Weights of a small mixture-of-experts language model, trained from scratch on English Wikipedia.
Size: 8 layers, width 320, vocabulary 8192, 54.5M parameters.
Training: a variant of Muon for the experts, 5653 steps.
Below are experts of layer 4 (counted from 0) of a mixture-of-experts language model. Rows are named router (the router's row for the expert), down (a neuron's output weights, with its number) and show model dimensions 0-79. Each number is 200 + 40 x the weight over its row's rms, rounded and kept within 0 to 999.
After each expert's rows: a language model's description of what the expert responds to. This comes from a sample of Wikipedia text that the model never trained on.

# expert 47
router,183,184,203,173,233,208,221,269,206,181,196,261,241,167,161,215,140,189,273,188,196,177,110,245,160,216,211,203,207,202,215,211,216,238,216,154,151,204,230,235,204,232,204,215,216,257,304,230,129,147,159,185,212,209,171,167,246,220,248,262,245,157,237,182,184,173,182,237,269,173,189,244,211,191,123,223,221,300,192,238
down0,145,213,223,251,195,240,230,203,171,175,265,238,198,240,169,136,218,282,197,235,169,200,235,177,181,196,211,250,184,142,211,129,213,285,151,193,227,150,264,145,217,170,233,205,197,180,198,220,159,159,192,203,220,191,177,231,260,206,197,198,199,163,233,165,207,180,236,212,193,295,130,236,195,224,177,223,140,222,217,224
Lone uppercase letters in acronyms, initials and codes, such as the H in GHz, middle initials, and minor-planet designations like 2009 HR.

# expert 9
router,233,235,221,209,220,175,220,255,154,207,190,141,258,240,245,189,230,233,121,227,157,170,288,142,211,172,229,223,199,129,208,232,151,241,236,146,245,224,201,167,197,296,151,225,167,181,143,239,195,189,160,211,153,243,181,217,220,216,180,148,220,184,154,184,180,241,227,167,209,232,224,174,245,276,195,216,240,230,174,209
down0,174,201,203,280,229,197,222,188,140,224,143,211,180,269,254,174,174,233,241,248,115,190,271,214,221,248,109,298,216,181,187,200,263,163,135,208,259,208,194,152,125,223,204,193,204,234,179,214,198,251,211,247,196,153,200,175,164,221,166,193,255,112,210,213,249,192,163,167,259,196,200,222,220,212,100,247,207,209,211,177
Articles, possessives and prepositions beginning noun phrases in running prose, such as the, of, his, their, its, plus possessive 's after names.

# expert 42
router,240,227,171,232,162,158,249,174,144,210,168,218,235,145,146,216,211,174,261,207,188,217,175,248,123,186,231,202,143,193,160,187,185,183,192,181,242,228,169,157,121,167,158,253,187,225,191,211,189,230,186,261,173,177,194,235,228,203,193,260,246,115,211,216,202,179,129,202,215,131,193,177,188,213,220,248,240,216,203,196
down0,192,239,241,280,196,163,195,236,185,221,252,210,201,255,225,173,157,170,164,192,108,180,185,141,220,235,257,254,283,291,246,233,106,198,198,221,208,203,176,155,237,186,195,215,203,271,209,114,142,156,209,170,295,236,214,208,170,191,221,219,179,242,179,173,224,245,172,169,149,194,239,192,192,241,218,253,186,210,247,162
Final word pieces such as plural s, ings, ate, plus heading words like History, See, Career, Votes before colons or equals signs.

# expert 14
router,180,200,201,230,241,178,191,187,210,192,247,181,254,176,237,209,120,195,190,222,261,250,283,265,264,185,230,176,224,149,160,288,134,217,164,250,135,140,173,174,225,138,201,221,225,246,205,164,206,177,171,198,251,160,155,154,254,174,172,219,227,120,254,207,202,169,315,269,292,220,207,200,214,188,167,213,220,200,200,237
down0,207,181,244,248,153,193,165,188,267,115,237,251,258,126,184,234,218,172,185,233,158,189,198,151,145,217,287,244,218,154,159,129,158,242,223,177,148,201,162,169,230,175,210,151,183,201,230,207,228,183,121,199,159,190,239,169,265,198,279,218,225,125,209,222,220,218,192,181,201,186,182,197,179,236,181,230,174,175,222,189
Continuation bytes of accented or non-Latin characters, mid-word pieces of foreign names (Giacometti, Bucharest), decimal digits and dashes inside tables.

# expert 26
router,195,178,150,249,229,223,224,186,177,217,224,167,163,232,143,194,234,222,199,210,142,171,225,181,265,195,228,187,153,180,220,230,234,131,166,179,238,192,166,160,308,280,238,157,179,190,234,303,227,183,157,173,186,222,185,197,191,124,217,197,239,189,164,161,217,197,168,152,216,237,189,189,180,197,199,170,212,281,204,282
down0,224,218,194,261,160,127,125,212,183,204,190,232,199,191,163,202,180,264,243,155,236,210,243,222,191,190,112,169,181,257,187,238,204,155,199,255,185,199,216,215,258,165,213,189,265,134,216,156,149,221,166,208,188,186,145,214,220,207,262,221,152,212,177,227,217,241,137,234,158,187,201,133,184,249,130,209,147,292,203,200
Middle syllable pieces inside longer words and foreign names, such as ti in Sensational, si in Neoclassicism, din, nis, ić.

# expert 0
router,280,218,207,277,172,227,246,235,165,251,233,129,187,201,280,220,230,293,180,281,197,275,327,226,198,130,206,275,221,200,199,128,190,203,240,222,254,204,220,265,185,207,181,189,140,173,145,190,145,224,175,234,192,143,250,240,244,198,177,215,120,199,167,129,228,229,270,181,180,197,159,235,163,306,240,162,184,190,139,202
down0,173,240,252,173,241,233,199,174,178,220,259,213,224,282,229,221,181,227,268,180,224,207,193,214,257,136,237,115,225,179,143,200,210,184,296,253,297,144,253,168,157,214,157,180,189,282,222,258,181,227,182,262,186,209,188,200,226,246,182,175,201,185,196,171,120,208,221,161,210,234,245,169,206,168,175,247,210,242,173,233
Common function tokens like the, in, on and sentence periods, plus word-final -ical/-inary pieces and infobox labels such as Scientific classification, Binomial name.

# expert 34
router,196,223,227,107,196,181,204,122,205,221,220,225,212,180,247,225,246,243,223,201,152,189,265,143,219,209,202,268,154,234,190,224,170,187,149,191,183,249,218,203,180,230,221,236,212,237,204,173,257,205,179,192,197,200,196,232,99,231,219,182,191,269,218,238,211,254,224,165,163,201,256,171,257,218,112,235,233,257,280,225
down0,196,183,196,240,255,135,199,246,198,227,176,190,183,192,207,212,172,134,168,256,150,166,236,265,172,183,195,245,164,286,227,200,210,153,186,219,191,167,232,145,70,146,244,226,197,178,263,254,97,192,139,130,212,216,250,206,237,177,178,149,182,185,188,203,205,140,149,234,191,210,276,202,223,168,261,232,229,227,231,169
Number words and quantifiers before nouns, such as two, four, several, many, some, new, plus counts and years in text or tables.

# expert 44
router,241,198,167,232,157,147,212,211,200,208,215,206,184,161,272,219,289,242,260,142,170,166,181,233,176,173,85,218,147,159,207,203,221,169,324,229,217,274,189,153,155,186,154,227,243,233,180,150,259,269,200,234,191,99,213,247,193,252,191,201,152,276,218,249,225,213,180,214,194,113,230,181,195,203,207,248,186,194,216,213
down0,172,173,128,274,213,184,205,247,192,196,197,197,69,235,202,209,218,185,160,189,156,140,215,143,152,169,189,235,170,180,197,210,172,212,128,167,239,189,229,195,197,213,245,207,202,217,232,206,122,149,191,184,98,158,179,338,249,176,156,203,146,82,242,195,213,121,232,204,164,238,160,167,216,172,152,203,230,186,176,210
Digits and years (19, 2014–15, 4:04) plus common words in sports and biographies like home, High, public, moved, released, away.